config.yaml
experts_per_token: 1
activation: "swiglu"
router_score: "softmax"
router_z_loss: 0.0001
norm: "rmsnorm"
norm_eps: 1e-05
batch_tokens: [32768, 65536, 131072, 262144]
steps: 4360
dataset: "wikipedia_en"
Below are experts of layer 9 (counted from 0) of a mixture-of-experts language model. Rows are named router (the router's row for the expert), down (a neuron's output weights, with its number) and show model dimensions 128-159. Each number is 500 + 40 x the weight over its row's rms, rounded and kept within 0 to 999. Numbers have three digits each.
Before each expert's rows: "comes before" lists some tokens at least twice as common just after its tokens as in all text. This comes from a sample of Wikipedia text that the model never trained on. Tokens count by the router's weight.

# expert 4
comes before: "1", "2", "9", "3", "4", "5"
router:491440468467489505580491508513551532472501550500438445544513444469484481526499542527590456527534
down0:508498461512431515517509568514561568524523469474449493518496513451504444468490483493474450511519
down1:423524460458498567495528431511468524528567432434452436521533507421550502501537544470534519496494
down2:523494520541572458483517460455593484509467455518529431474558419524509504450547553533442528544468
down3:516464494490448572521503479509543437465486439484502502536514547540519570480564493519522489479495
down4:533471468541513505459433463447518444511434532516471455473505459434580494477520495532473477535467
down5:586495488521472543535559487518461481487424537497587507477487455458445530465506554542475540492536
down6:517591362576552520476493543510485569440432509530426506470575506482499473458453555494493566479487
down7:612526442480463566463503458506522475546509522535431536468433480443543500499485483479560505480551
down8:546527519467557517527470514495544547500437474448488517521445531547496482532466443516457504431463
down9:490497523502490519529491422474499504555507523516519494477442507514505412473485516536550503507441
down10:543442467511576469446530560529581489457573507502539538478477482465455493549477482460547532528530
down11:502522476530515530610435504544466572490484510461450543451524506581506551472423511519477462443529
down12:531506495589422436462468533464485488460480524476507511425497507464555418487528454466522523422500
down13:459499598547431440530463524504568491524460479511533536522458448549516555506531581516466463502486
down14:511449490601526555489470551535469468509524478484532552482502507538504501543450537564500498525525
down15:546525481479424502466522540487464511547485531515499485511481437507535474550441470503473453551450
down16:451539495502587471455414542489462503517487511433472477460526509521550493495466537551526446462505
down17:513476545519469484549581452539489523540471479503520478514556477490501508564493535595557585570483
down18:520450537520497538498448461538427500540592506480459531504548453457415524527462461497544426498402
down19:495541523527497555424576500430502468452538516449442525550509518581529502480509493475554513519476
down20:477440538545462493459499438553488386571516500584447459508464475531476517503469525552523529541452
down21:518431503544453507473473483539494497545497461478509476385512458497560514574500540467508466537462
down22:499518521444506506506453471532493408510459470512418421440457480500493508489532475574606531529521
down23:531451495510488464512491515519545499519479550475503534487462524489559474491429455506443450540477
down24:446520568523489442464572468509503462518472458496498520532497440493483516484501478512486520456463
down25:576490451504526482531446440508508463466509497544555521548524505485496570434510508546444542503473
down26:491503490394475454546545580515548473485497481567506485504497526495492499502464504473471501498526
down27:495511489478519503533487547494475490430419449466513489455426557486473528549532546540536450440554
down28:529540469525518527567550483530558474518454405521564561537439497509510537520573453508554514535417
down29:509416498480486487498507470481512584489564480443506491538475554458526462520510514465560485477480
down30:515479554500560600543546481519510563492489488486494523477468500516451466475538530524441439536511
down31:512583543422506507454527448532462515490509521514503504481459454501522500561503460510562567512464
down32:432476519519365503559469544444483448467467500490480474542581585531467484466532447459481552486454
down33:561525454574490476438539416498472540584524494503531491471442509504606476480521572459492525475483
down34:545463463482438522526511498444554481491487526486506487451480497521501446499449504518468456502575
down35:539478458575477476572457529493505543572473527404500554483504487486420505516497454498520490498525
down36:514524534513444535432538502546465535522443443464475519375452482473472490475482516492444418481534
down37:478506418463493504517533571502460541589517485537505551577545462525592465551500419550448474503447
down38:520590493521507524506519467475514550585468516478508468488615501492566458460477511456526509526555
down39:494540478465537471519429509464480525497381585475516578521408462549452458517491456481489499484458
down40:542515537483509421483479461505449487487432473517465477502466485537444476416489487544490521561512
down41:488482500526430497422511560498474542415458564520470522483476503538576486522443552517528413556465
down42:533531497432438410498534494539525512550482530458542498446534545488501501564498543508425512543462
down43:484483517481506510444579433529547497523498443539543586481448480531533500569499526501528515532516
down44:562491502468476488431477487474534490525571539458532530568484487447451497538497482528500522514536
down45:501505517482427504471500505447566541498491450583505456456448476473462454541536543519543441443491
down46:578515481507463573443531470451537474500577502509490456504463491481520522523477542625500462416485
down47:475497544534512552460603510444482585493488409506528483526451546440470480488485580604453517416515
down48:446487453513589524499481508465523399536508562405497509516557517560473495578469495495445500467498
down49:581556483518547481507494524519524546478523497468565480550504517517567516472577447485558499527562
down50:496520477521535511443447463501549519510437521476516467571515501478505505463559510491516456490549
down51:576529496512477498432474526483519503501454537419535417529477495414510519520498469449558521451507
down52:460504458535515459423480523552488506490496545399465548515553491504439517507544526445483420521488
down53:494440519533460470456468467448416430480429428496517463512531530529503516558471518447544482451542
down54:599547491520510512498542523474459505534521577481508521463527495410506489481549456587526452461471
down55:589490504497452500459473527486430502484539520459528512437524504492496555518432475469507511463504
down56:528523515518494611456534440526515420514502567535560511513491500482442446547500535502476573445493
down57:506556541544515466515481556545500419447501487472458485467519462449554522478518584475514521516541
down58:527440468458453463451500432506496554463477494541442427526514513454428505499520473462487498477595
down59:512484466572529439502578540460474505509510483495474566491454550447532523512531493490542492475510
down60:512526466508534505520509492455528448470534465498518542508522544496553469492475471533563481578516
down61:591538516519485453462392470470506492484498491528447508474465558514477508543489470460560533511566
down62:462466469569487475487511475479467554522419526451501552513527611482560444445470542478498520490533
down63:530523509496529446491552493435493553463439526487503521520497523597516525490507516495532522539498
down64:518538484494557505580515477517519514565475512558458475501544499532490537539462609495546471352531
down65:489522440450531512500520523454513490515444515501449432543460537475516496456536526498451524485467
down66:506539491541496493516503542562589468443460515491422450506476521392472482542514491453526536517495
down67:534439462491560439553501485478523525407588498520509443542534596595516501433535528526547512417525
down68:520533495517489490447507413467456528447460508476498436395492518568456437501459432475543468534474
down69:491503490475512505524510556514465455467486535521553562485513491488461469442514478547525491547505
down70:530529402512561638544499574545574489521544509580445495505518465523513573472505505460422457443479
down71:514576538522445513509501491517559531478440502495532447468541514505491494461473521494482521525530
down72:454480523568529521542472487408459550479546509550432489521504486511561564474452539549422437477452
down73:537458490409555548564506496484474524516488581435451493568463548464428561536496537496551486472544
down74:466553461528423539500497503546448522462438506499550536516471469513552508477491478475437506503501
down75:511532507485459519526492441542552452544530459490445541534520452509456482484455532468519487528530
down76:485463523506503561473503466419528521534417516497499449518493494443417452504569450560528500525509
down77:460507495542531562506462473500616503497488572457497523497529439440544400555616476512495479510500
down78:483456532532540440495482495496421521500523426484517515509535482551519561434540462503520445426515
down79:429475514539469521518544556526518477484542441475502513507499495537518507481466556456519441502594
down80:509472497485548514470479489528492536525516555500475533546515502412534439480494490520458525449576
down81:572474446535499395430498547522494483451459507458582456448519554506455523464555507627485466459485
down82:557524498518538481473476471578462554492462487470505429466525446486585532450429477485533527565473
down83:492435472472462501490479490519496528524546540511438486523608520519479486514489528479516463640470
down84:559488560485513467487437442488466444525518581483540462493438526499445528441504516459608598502421
down85:547519476569572548535580502461524493527454470542487462484461510447492447493512542452490431481525
down86:547510515416546434537520429524500540494589415539441510501495537523444563456399456509511440506567
down87:473458520505524543508501503458484470484502494559473440554503498580491433463555473508514492494454
down88:502500523456558500460472473549473540484479478489533524523539527506478568484504438522471436487461
down89:550545500511450517537470521447515466480445486472469520477506506446464493557562522467480503465462
down90:553517502458487471459526582485445551466438546565474538531566486510546526505547523540525487455458
down91:551576528548530549483569499494530487505455533486512505487468540496503431520434527572479464526449
down92:539582483564532512473491462481467517598388544518530460449507451523545505523584573470498558550513
down93:549559409498507556486483496448493509419523472540489513445521511579516499561478432510464481508465
down94:508469404529521515635507480503514465524483546441536534528481451491519481422501535514469526548530
down95:574484474466529481519477473507450475489512492568463495406509487504582422512468557513487511475539
down96:454498481531519494496574523468540447529526473535437551419501538505471466414478456536485484493531
down97:519502533488470457542554517520510506435444527452551540483502411471540517511540555578543446449512
down98:497536500521477413459533462410480550499536394466519435544438523448490550536487546511495484488415
down99:402405464520512441549450402451510528442472510443527489538518479416506463552466517503507559498520
down100:501496454441520489473509555483517429527515529524436477516427495555495483490556552493556537501554
down101:545583527531561530516502486515403482503578505465472527490506480536507473445470504517483452511436
down102:452565467448488556476462517486526479589474530490440510557502566486526602557480498468544514570502
down103:537459530555598464493456525648512521487517505489452519531538448448538540561494404511577502491519
down104:535599523476506638486474496542519542535472519483486472465412450484485473545565495541521418428507
down105:595477493411512496491571456492458494507469470490503542495445470508466537469431515498525513530429
down106:478427545498499449515474501557380568449544497496448502438533527546396461485446479474474489486528
down107:528455580475537481477472478478505495440481549523542557524500497475586440519477503504440489452419
down108:507551497514507531519548533449450533465531513486513496547492445488556492515438549502536506513471
down109:457501527420467510470485565469449550489514492504579512491545441440445451580487507509502491490502
down110:502461525512531458473499499489543458562467547489477456480549515562532448566464474514517532436505
down111:503500497590569590435393489519569528510534571508593520533482490517462524506468424467485491451536
down112:501500499466553505511555408434395544517530483576429461485530473495470507566493566494527479479443
down113:519503398582586441493543452520429520490530510477490462549510451579482593479455500583509535510497
down114:496417498616574527484499480528599579477416535529455566504490521556436528561504489546489525459481
down115:469489503523569516499515446514477501462496507457495474544457512496508560465446577490536466449542
down116:455501526569475499471472436501576522479538563500570423498479493506525498564509515475512471493503
down117:570516550541474505422515541496530494533561477497544496480559564467535513481517481528536525494512
down118:455430499430517487464485521450499514500448500439496478461470467435483449588472472535517559500574
down119:452509562485521523530544472488477538469450539458499518538507483476492421494467503464448548453536
down120:503444476531501457469473514495516552571534486494517505502587457547498521476537491475531465443501

# expert 0
comes before: "0", " |", "5", "–", "6", "8"
router:445427458519570474503479478538452489525527494557399505498492487531444493515462423433500510524448
down0:572472489471501501539505501541477542506480445456456404516518554545557518527443528541508498551565
down1:488519495545477518478513512511479490510431462512451475383506533513518487506472585483533517468405
down2:495481563522482587478542500496594513542491509473565542531576548563507505548455492441507470559450
down3:493474538488502485489507547501420529514497502504467412480477482519510524480569605533471493482516
down4:500482503471505489494398440505547429523492573506526517490510419512483478555543467500541510409594
down5:444479502472522514510466537535489445532522546515490521522578468486502524523448463413469533521567
down6:526507482545545500505464553424437496494454538471471508470505394515505492492514558506507466544508
down7:493449532542497547571479579500459530537493558528490539524535463479564534499429440531513559493532
down8:465540546498410505532512458455534559502476493537450467578481495473474455478527562516514471532455
down9:474558515514382547512500512492443466577563574446484460525518494438516409439486522513492570479491
down10:487532501546465440505510470419476467454520488510543468473389465540553537439496533478519509509453
down11:490533465501519535527466510513508550506520491472563514511539515600522521500538499493481511422492
down12:422544497512500529514539484528532516505595496551518437498536491528517536460569549518457543478532
down13:508541512440457530516519440538517493505490470504496537521487398552517454520457492481532546454450
down14:495500415483494500527558468460542498578496538458580464484504446516457559519450473481475489516472
down15:484469545442476461456491531593530431462548465542598472468472603468445503535477507523486478495550
down16:481482522458492443516447411515541519556464517449491523459435494517464593544483475498465424491558
down17:515523482464457457501471423534553507478452552475416520528495480527517542442479488556422511549467
down18:456499549568492556474484486508496522463527479499464507484622546511562464457453452477480513528484
down19:472493491442480518472545405582470412543504528549448516583491460549511530545476505515493460526471
down20:432485505450485495501467446468543470511505556524532468493440516504474514531555498434543472493473
down21:567561483528452557470543483461498527448394455455480550519554488542542467508487518533480509560484
down22:489491520509423498487426543478461525557525450503455466428528543443530500549497494549432456511460
down23:499465587446511541561493493436528458494502470438484544491494532542512517536447557529382533470514
down24:490469525493490536542491493492500437467535529526531510563520478549542502460451528445499520448553
down25:559523487441488534530463486542526497449428497524545536543459516478442567529539550467541478565474
down26:467549558420554513459603557487550482502454418394580490501516471424534439550523523496562506487435
down27:548436498514546571490542465550495500567520473495477483533566564485494511479487468484531534478596
down28:563495396562478389475495509510460484506516547508456535411489485530493462453500466503481557527564
down29:499575504456530527478487462452543477519460465593548519434463499512500542431500518517486537400422
down30:534484442540509504471490448512559550502552554461510462550535557535511519511517531448480428488492
down31:569503533537483433604494504455485453527500557471425502496544516525569453503482505546545557447512
down32:542495548503466426460407519476491524554448479452517523563577530450496566570513475444534500578556
down33:444414520488486514494456522557473548507518463584523498419577552444407537407488516560519542551543
down34:456528514604524503566488512538516450437529555558469553484476506428469502504470482522445475496501
down35:459464518548499507529443495514499473537446462556470492478487417509537492488496502522504527497462
down36:499495557514536502484531501485452449495482475454555497554439482536444501527529528552464512493450
down37:575508495510476467467553473516442608481502490534453547553481515566454525496462483511584449468483
down38:454524516435544521517567497564511534509584573519489476459525536551514408467535463503473496468479
down39:524523474460540452481480405493425507505507460512507475565483462483462522419518484432505441484524
down40:498520428511447516558508493451543496475496566533556548512489508512542564509594498495492522506483
down41:469459465440508510432494547467504459524527480526526452490442493457425534490479471513474430515409
down42:529531475498463517483470544458473499552440434474540570507510449527474551498528471571464537497522
down43:508403498556530527518487525515525542419519532438491560511506506465521503563441400518486546511497
down44:524498554569475514449518525509541471518533511494490496463493466499482506541459569471493458578480
down45:478482523405495482528555459556553494459540470533547523509513528515534467478473488587582484453485
down46:475512486569508487518539542484483559470485539516515474528458461484438484450563534563521440526458
down47:511538539441430463395461523500575474495450466527436481571467482547501476569458561462469481548432
down48:567573497472434547539487575445539457565551554458463484484560567468473468596471483546488439510535
down49:521523530425464526440499537533475439476446484452545555560460455575473488527429505517482481550462
down50:525530464489511528470430502453423540511433499420521498529508514516487612499499539458533500572576
down51:484457414503504465497484547536511514468501496558479516465484494458534499509428518468418570478505
down52:493467568433451565565485507512560439564460480502508519419496438554556461449495407505530498478544
down53:520563489473543491545516496468586538517490461540536519538490410539465473533480550473488550487470
down54:493511470503510559463544446515462520506574479420493518522464527535436510495448530465469506472485
down55:516493555515440560509504480548501470480532592476467476492546503480548499556494569533481494485524
down56:562526516476464464544508470583464520538487472522496492521534530488484524492489506470501495460477
down57:521502425532488494477499499526506509529601481495494491495523534538494507549518493464487561447510
down58:475523517538514491524489480417522466497498466526497458480480476448523522502457545478460487539553
down59:560495479599515509490496513470466478487513443483483496596485518455456466498551545451449532533504
down60:518495546499539509517486546458489530482495430451410528448502540533512516449534515512569519534402
down61:436517458386482435516443503519480503486549490492554603525495483468430505551565509490522441516543
down62:505500550551476511452470595446501470501504528501456508487505492521485526461532519543463526493523
down63:552540499441569493523457532510533512515420510453510499463503508488554516443466512426556504498514
down64:481533437509516516422482536408509503489509517517455504406515529510509500472463460478520522414463
down65:515481568540521544533586540487460480462495393581488527500475525462457485537474561425498415455525
down66:498473476533531549446539484481517480521536470443531563576580490526518512490495535451567474446437
down67:498513452445493511432473453575458474552537542443531578484473496451513439528478463514505554487532
down68:522457433516525497453507436517567546537517535499526460472464594509504479514441505509465544471466
down69:562509509477509550528511490552467476505489561482523548544511470559482525499460522476447440516511
down70:604513501509503443547425489483440466444451540548572471448432499424512562468463508541482452532455
down71:547457494505583472584432444447513545526537478490450483470513437544439491506530529486504470468430
down72:457523510489457494500493529527504491606503496530477487475573545457431479463452558478433507493459
down73:483493592557484482469474491487466526534536419535448495431383504513451480450420455485470490486441
down74:489531460524441473574587569460517453494492452506514443499509575506576502549503564539465521469456
down75:532481406472506551576548506568513485444533518535468459456479458489446534481502496495534462452501
down76:420483465470499467536430564486505431502482603461524544473514533530449480463436515529443436532561
down77:608527483511631493477488529472547505518512540525558489504497494497540479530520488466472414604461
down78:561490566509440510532481560541488524476529510480609485513449498455507519532510527529559535534520
down79:518472534436522472474412469512471558482544530539453527511527491511472481524478564549522561527517
down80:509490488454497498528555489514462523541463447463500553497432500531551547468527466421507447559475
down81:504484501498469455445550503512501602474520467523485519532540555575433483561401561482549441506460
down82:498448488497525479484549545611595540531484497464529540447525492461515471460584501499517488464473
down83:446430501475546502514467431509502471511508523455459504545500558548442539514542454414519492520523
down84:517458425489488553484537528467486517468522470537496484469467542529503496540490448477611556538483
down85:535484517531408522506545518507493468530428457520552442484526472456510552484420563474441534441542
down86:519548471455487517516449451492506425424460460508488524516487506485550521494410558528497502530499
down87:541494451501522527526549520544482584418456484494509603478526461488526466544473453477547455567468
down88:603482433489539536484489481447437468565490501478476496537524537507418589501534460496456508517581
down89:575452515474554472393564469537440541536478505441470486518464542513475544526509477547480588458451
down90:453506510470510497470534475452521554488542532507578535556456459465436451475473512528535442501415
down91:486487572602462465495521493548570497512516452544525569525576530435489452454421544479498496502468
down92:572462499470471500466467457427500514503527494504461459534458448460564547562475492456462452477432
down93:506550423518520458502496486526549520496566497483517592507509487473523510516547428431451491526522
down94:488452501431496444474595452441517484510454447463490554454536433479490518471589503468474490516528
down95:538514472537479458595543499488505536564463546459519529495535533526500513490528405452427528502485
down96:412464547503631452486463485570484523517464479511511525500549513553524544558512505441478500542513
down97:536409470476504530547524554474470517515475455446455476542406474485530489505488548521551563531439
down98:521489548505516496540504504506509473559454503487541418498508466590502464545581624491452477456503
down99:572533496511542501511515530449510445540518511533488474444465534507490460424539461530500436586446
down100:563510559492543473506459450463514581511523454452491489492522522464498490516476473513612520441449
down101:479531534520500519480434553480549501456454540479506560512503429422530532531536432485458436459522
down102:506470554618493547533540521558505449534534530493606498538461454543487518530508562552510526566519
down103:575506506530532550513532483557460489503578429553480556506512545486479520481488436479479538505523
down104:451528441502508470487473488524456529420533513486464527494455564569510490486503521453474496495446
down105:405434501498475469503511503576508456526427495504519466518454541560472395493496522582472517462413
down106:461513516571514500509524540521568549516452457499483543482528529445517439564555475519436442439535
down107:556523500476468544526519495460481550557474454462438448468509541525542474545495474523589508533438
down108:502480405490461530528514483546501548523508510464527546472500544543499441513478466511501534486532
down109:488521494455472467475552506532442494481565482376510528519466509498457397510482533472421514507483
down110:493468541535510584480480489458460561517465514543532511493494438521488525476429453437460495508527
down111:505551483532465558537478497514562528567581452477543480575541438443450491534483464528497472501530
down112:421546533507510529543542477541533544493500436525505477541480499514480521460519462501531504517471
down113:461527481520466479539520489502538518522545534479460491492476503457469507559539544480447481458538
down114:495450567433432475470488516473488527500588487515516471468528516521450520481399553529522552504558
down115:523481538536527569492546500486411579511472516540522540554515512445521516455464561552439511541489
down116:483504523447510453511497469473503551527572543494483576485508608425449485492528504529483530499568
down117:539492442531497490453521522528536480528453497507486445533526505500503452588493521513471574502435
down118:504456573474464565508469473379487413486525537587543458458578501451529491464463493485487552544552
down119:539537558515482515465511510432465532533517485554509424468513503471568491472539488498522520493521
down120:446523451489474506480467542515509504544477525474482515548393503445512478437467484491523491449447

# expert 5
comes before: "\n", "|", "-", "==", ",", " of"
router:465562482475524536477538458497549478582469503481496442494472498509475505545433419451548522571489
down0:529559500429484443471523526515558449562496486461552527547497495515512514410447408460512498461485
down1:424547522439470600521518487521525415499529507473536467500519485429470509510488479454514516399420
down2:528517471457498472526553466469546547544513531444530440553476551466487463528466538492440441538555
down3:539444471462518434558528468487491548481562557580511514531484492523455570461551419452494495508591
down4:553501541574538496490523472503438494480468592503560497497463518482509523404500540522533476514526
down5:448447528592482441486485462525542561481509546452461474525490489445410519513518519480450445492499
down6:488517522532552446454544530422446534476478476429524496457509497468485442488466535491515510509531
down7:475471502469474416485426516489534487490468499536520549448554524497529481498511485495536523562424
down8:472477507479488536494524421486547437596434513558468483521512466460514556483445517470473492525517
down9:522518505498440493548487453514503569409489460530461530511473452511531523493508521494545544499491
down10:535489581481597437515501493516443498480457461510569543507467453495516448548484528440522503482497
down11:515576506487532466514490491480493513485490373432474439520477465532509538564529481430550554560462
down12:553460465568451463486532451537495451529470509444499519544524483477517523519561497510493539579447
down13:491435419501441567587499566444533460492492419494523495505474539574461496550501547508507543497423
down14:473485543553532485482489498486531515445486559554477443484466512470438501475456481418539517497560
down15:471505490478521490511519520422541413474557537506470492501549437492480579430497570515479528456540
down16:481489506518536534477545463536507604438530517485515530441497611459483516472465534529508455540483
down17:502549491546484513524504510464456500530563543437463414507527465538518452504566549501539451454580
down18:535470534461480453458566423484511515475491513453528507479523472506476499503444493445473491462619
down19:498507442522573459527494474456542533433455499513393503492575569516534507507487507464507464534541
down20:504510496546429507530504485471399483537515464526511581488514506483430515490546501427504380550522
down21:545541495463513579506534436595502539581578506519498494533573533470536522558523485496476484514417
down22:492477523518530451539553490462480501519460478449458543527466461455488521518587574553504538499480
down23:501457553556483491457421475495488502515450470514515528452520451523527560397476520553433537511609
down24:448507555449457485584542481464466496463469524475495465434530453491516563564559512504512438546445
down25:513517503509474477530568570527486430498458527525446491576459459424487465487494522570449490549502
down26:493559471461497537467450450418431466507482476573590487516509516550559577519500492475487485546461
down27:424477544616557421510520497506471522474494486504473455521557443578505559541520574476580526564452
down28:476479474495494474462538478422592504467536459533541511550555447531536492553484449447473573534471
down29:483510491491464489521518471474496548490510481478463554405470530485520566479577559547475483525478
down30:439524490463458489511545503554444556480474528501548431521566492493479429455494415468488540536526
down31:570491452535500555501479511550446474528451459490511538438467516498474473505545501539559521491521
down32:504425458530511432526500520540502472573441480485460577492433457431514546474483550586579492538506
down33:492470489468523527567496565477498436474448470433431451513514425530534507492533502452474545500536
down34:491483535477503513532504486494529529504550508569501464558510470410463404518522525395468462462482
down35:523498470473501441514471619527436470492549478490496487528491482427447456497536507559515464485555
down36:463473473495511532588523506482517481472575524415438471514554524534500516483489517448473569533555
down37:534474494532469580472509524458450547498537431481544543461481515474507496483523480445464495505537
down38:452466530585462468514440459434481527563541584488505510498523512463567513503485536551556499453514
down39:426516521436513491502466565561486477566517507407467535476600446536536515513503528478446531515470
down40:516503507564554556522405494487490491497571526504593537554482466527558467536491498545480491427512
down41:551534541404475458470476483496450460439423564465500539460435558568500566537500513529439486540476
down42:516543510536451531499537515517506458511471520475472470526483500509524444501514582514471498453520
down43:496514500551486474515517505497507502467519533538454441529453503519496467552482535527550510490500
down44:576502535505559495557526498554498490521452485502535498479455436505433495574447438503552469441461
down45:496553556526464440496494540444509508518499458484533476472528554503428478532524507529514513573467
down46:581527438550506444512500509570496454480549469494523485540525445465519478565528506429503543537456
down47:488528508492535479495581471471491476445525432577509514485477498560498463423470540499467604504479
down48:444455486481515536574532539509506528530467430557478555453472479450502592527545465509436506532462
down49:512475497507506501490438467570498506437514470487482421555555512507482526499508480508546501435542
down50:515428518535495522504531554478520550491468546494529479502469529421428501509514516532597527482465
down51:430557473495530539548483398442525547472454468496536461510518444555566527503517426466532497545543
down52:573472479560523491535489568532450504514496526524526447486500511543513456471601504498491429486489
down53:554529502463503439502556443504575501525523515577569548487528497481504441500555489496500554529503
down54:554554528551492547475513480494519545539440537509467490559538549496406539454458521488544499528525
down55:526481432497420428532439455502441481525437506557455458488529601514573548447504587528509501545489
down56:479467511472524452441521495547490457502519429454510487479470464458488540490558529499461454487496
down57:493517501496550521527454524501495534445492425523513537481420484508521538517513431541569508536453
down58:546494487461440517534447536518467470508475508517491516469476512466492473452414507447521462427500
down59:555454486467465396485516480476490458505565575511505527531530483471476522442527421452504438424534
down60:543545443409467505573474569487504490441508485518509474473566510569514533433541601503510509526427
down61:520488476545519470425514535459452533548516504451483481500498515509424518518551564483548542508557
down62:523490433473516482540503487531524498436506490517525479513458471474509509421511522498521465552455
down63:475489501628515528551525530501516530496493487521516471520573494508437473420507516491436448492484
down64:477492483530509448520537455501500517565517444484517499445502501493474521522485477531422466498453
down65:508479504540484446554421549471484433501475464573507488500528504537532501527508449541540534603471
down66:562502491438568452439508529481482442423484494510541481441515489552531521439543446520448553510513
down67:441506483489569452511504480480505510518478521472439562512451559540402417589485501501523551508483
down68:511486507464506517438482464562551486493453507435502508483429466494463422472568502511539511546503
down69:492418520561502528485438457481489452564530525548527549535482520452535544482529467543495443511500
down70:420598468473490528546456525465453497479489548521477500465595523509487433508479449462495555607511
down71:549468451492546511484401517499493439465456510446527519489475555536497499452534437467477503501605
down72:583556546467533492508458504457551456522441551457497498460505531569472567474565513516555397535489
down73:490506506470508499485572464481471540505477523529454480484494545504494517537443459453430505518508
down74:552484499558468551559517578507496495529526531491456460465502514439529529465518466476473451536409
down75:460514463447504595481513440408547484518485460542488477493467465582494501474474516586480514462446
down76:508448490544482508536515514511485444496564484564422441546465480540424500538542498476539460563442
down77:525486518556546481472549520581511519527456565543507499493496485409473484467541458595462523411536
down78:528490517522551469483444513492573548532534585501538599470495576550508471507470487482451513524538
down79:443467499536496638517444423505507501464474495554491476486515508488479490500474426485491470481535
down80:485471516453503459481484474495503414519539450485509476526483499507478508468536504544499446470557
down81:509503449509521489542551530455500527561472550511516503498482414550543493505528577542507493472497
down82:504566499484531474517527505529536490441546502492441420491504463538444443550455446504490519501462
down83:430531500521470450481543545500463470508564502472410475495497503492489425532447451476487588508537
down84:562512435444410472550495533481508434511458439506495545518492436516462560475528526467505477492473
down85:587497535552501487541506473525469510497507473554548497491537460461516505470527527502457519453488
down86:504487496550502417501494479496459451471501534435532478426501522532532541513485505504495536516493
down87:404487491460451527506475535563475497530495548477507532471565465469554412449483517477476435488496
down88:547546489534587534505515488579421529463566537507501518513518541429489464447471486456382451471565
down89:469490504498540547433525508517503477535569515515514506460466469467527468471455524436518479493560
down90:461514523491453523512497601409497448440454505534513539483404526498463459552567482544537477488520
down91:502520556516509539485437522449500488393565456555490505482495453487499540490592462508508504471545
down92:497511534453516503486554441538586502490508547463479496467479534504468465555548536531522533429509
down93:494539478462498482477537568473531470527474512480504574484502535551524523549509473532477506495498
down94:478518520474499527460466565503472485510524451556488482531529545596451603537475506461531523383503
down95:548534492499458476543434439465554566463517602501453496501465515428497488494421558508484508479479
down96:469526442572408451446481567549545452469461509530460508512489499564488495503487473484469519449547
down97:531487507512544489481524469483510399447473464496484459467499578489556557467515564541482438497552
down98:517501461529469513437456484588460511537513424476499458531521491478436484523468396469503531481448
down99:526404514510556484452508493508540524500462490507546467511478545507480484443480440498464464566484
down100:523517495486542507492522429445497512533475535481490455472474545427501494580518464408513522454480
down101:488568497461580408485417505449538451539449504497487444532492524490498446463505509448472505505458
down102:537462568490506536478551512488440449514439553546541486500468501462482557519501418550480541500499
down103:446484556548468487484482565550471481448511456480490474550519553516445474510511440462485512516450
down104:500466479486513536418548521445540498513435511520482501473508554551431469481489537531571556457412
down105:475505507483515551512512503581500492504563460519504578496527532453471476496517509475421474550512
down106:516531504494552528601448591465483508508400457519484513487501481525451608513492480513518492534463
down107:486516425519507602436544502523487556436508527471468519512551466487558521477488580491495522470550
down108:533575473555465524501446495523502545510577480549442496551571556471489504430494551490512480433492
down109:513487526459505410500469490489499450493537464434491497413541505463471488465503482447526496546501
down110:509494492491488444532541507561546490505508545497483485497480490516518474482518420477513493419418
down111:510448530488490473491540466534466556481513509424466566586567465480528516487492528447436558504557
down112:542502537484567507542465450550537504530513503410541566535535535530539504482519507541529575505535
down113:489490535508472564436463502522438479493479572458516433490474505549559516432471533495472416454502
down114:460572485515486508491502490519530452555520454543547489398525401495505549541527440469471452595518
down115:504483486386531509518480511496516474540475443479434502468471603515468519464506467491515528423503
down116:462448460503555495530528465482515517609448493440474515567508490526491461557535570477448536448489
down117:574498540483507505588431512463500438483432460499437451511516495531525423503529478505474504495506
down118:536489513455561485484473394494492465493527492453539533549410481478505558530495489466543524535537
down119:508443469541545508567462435497544409534523515480538539465512518474490540469510495505465489516516
down120:455572491553497541415415468484468469437440498484481526449451588491491461471540437540449612564488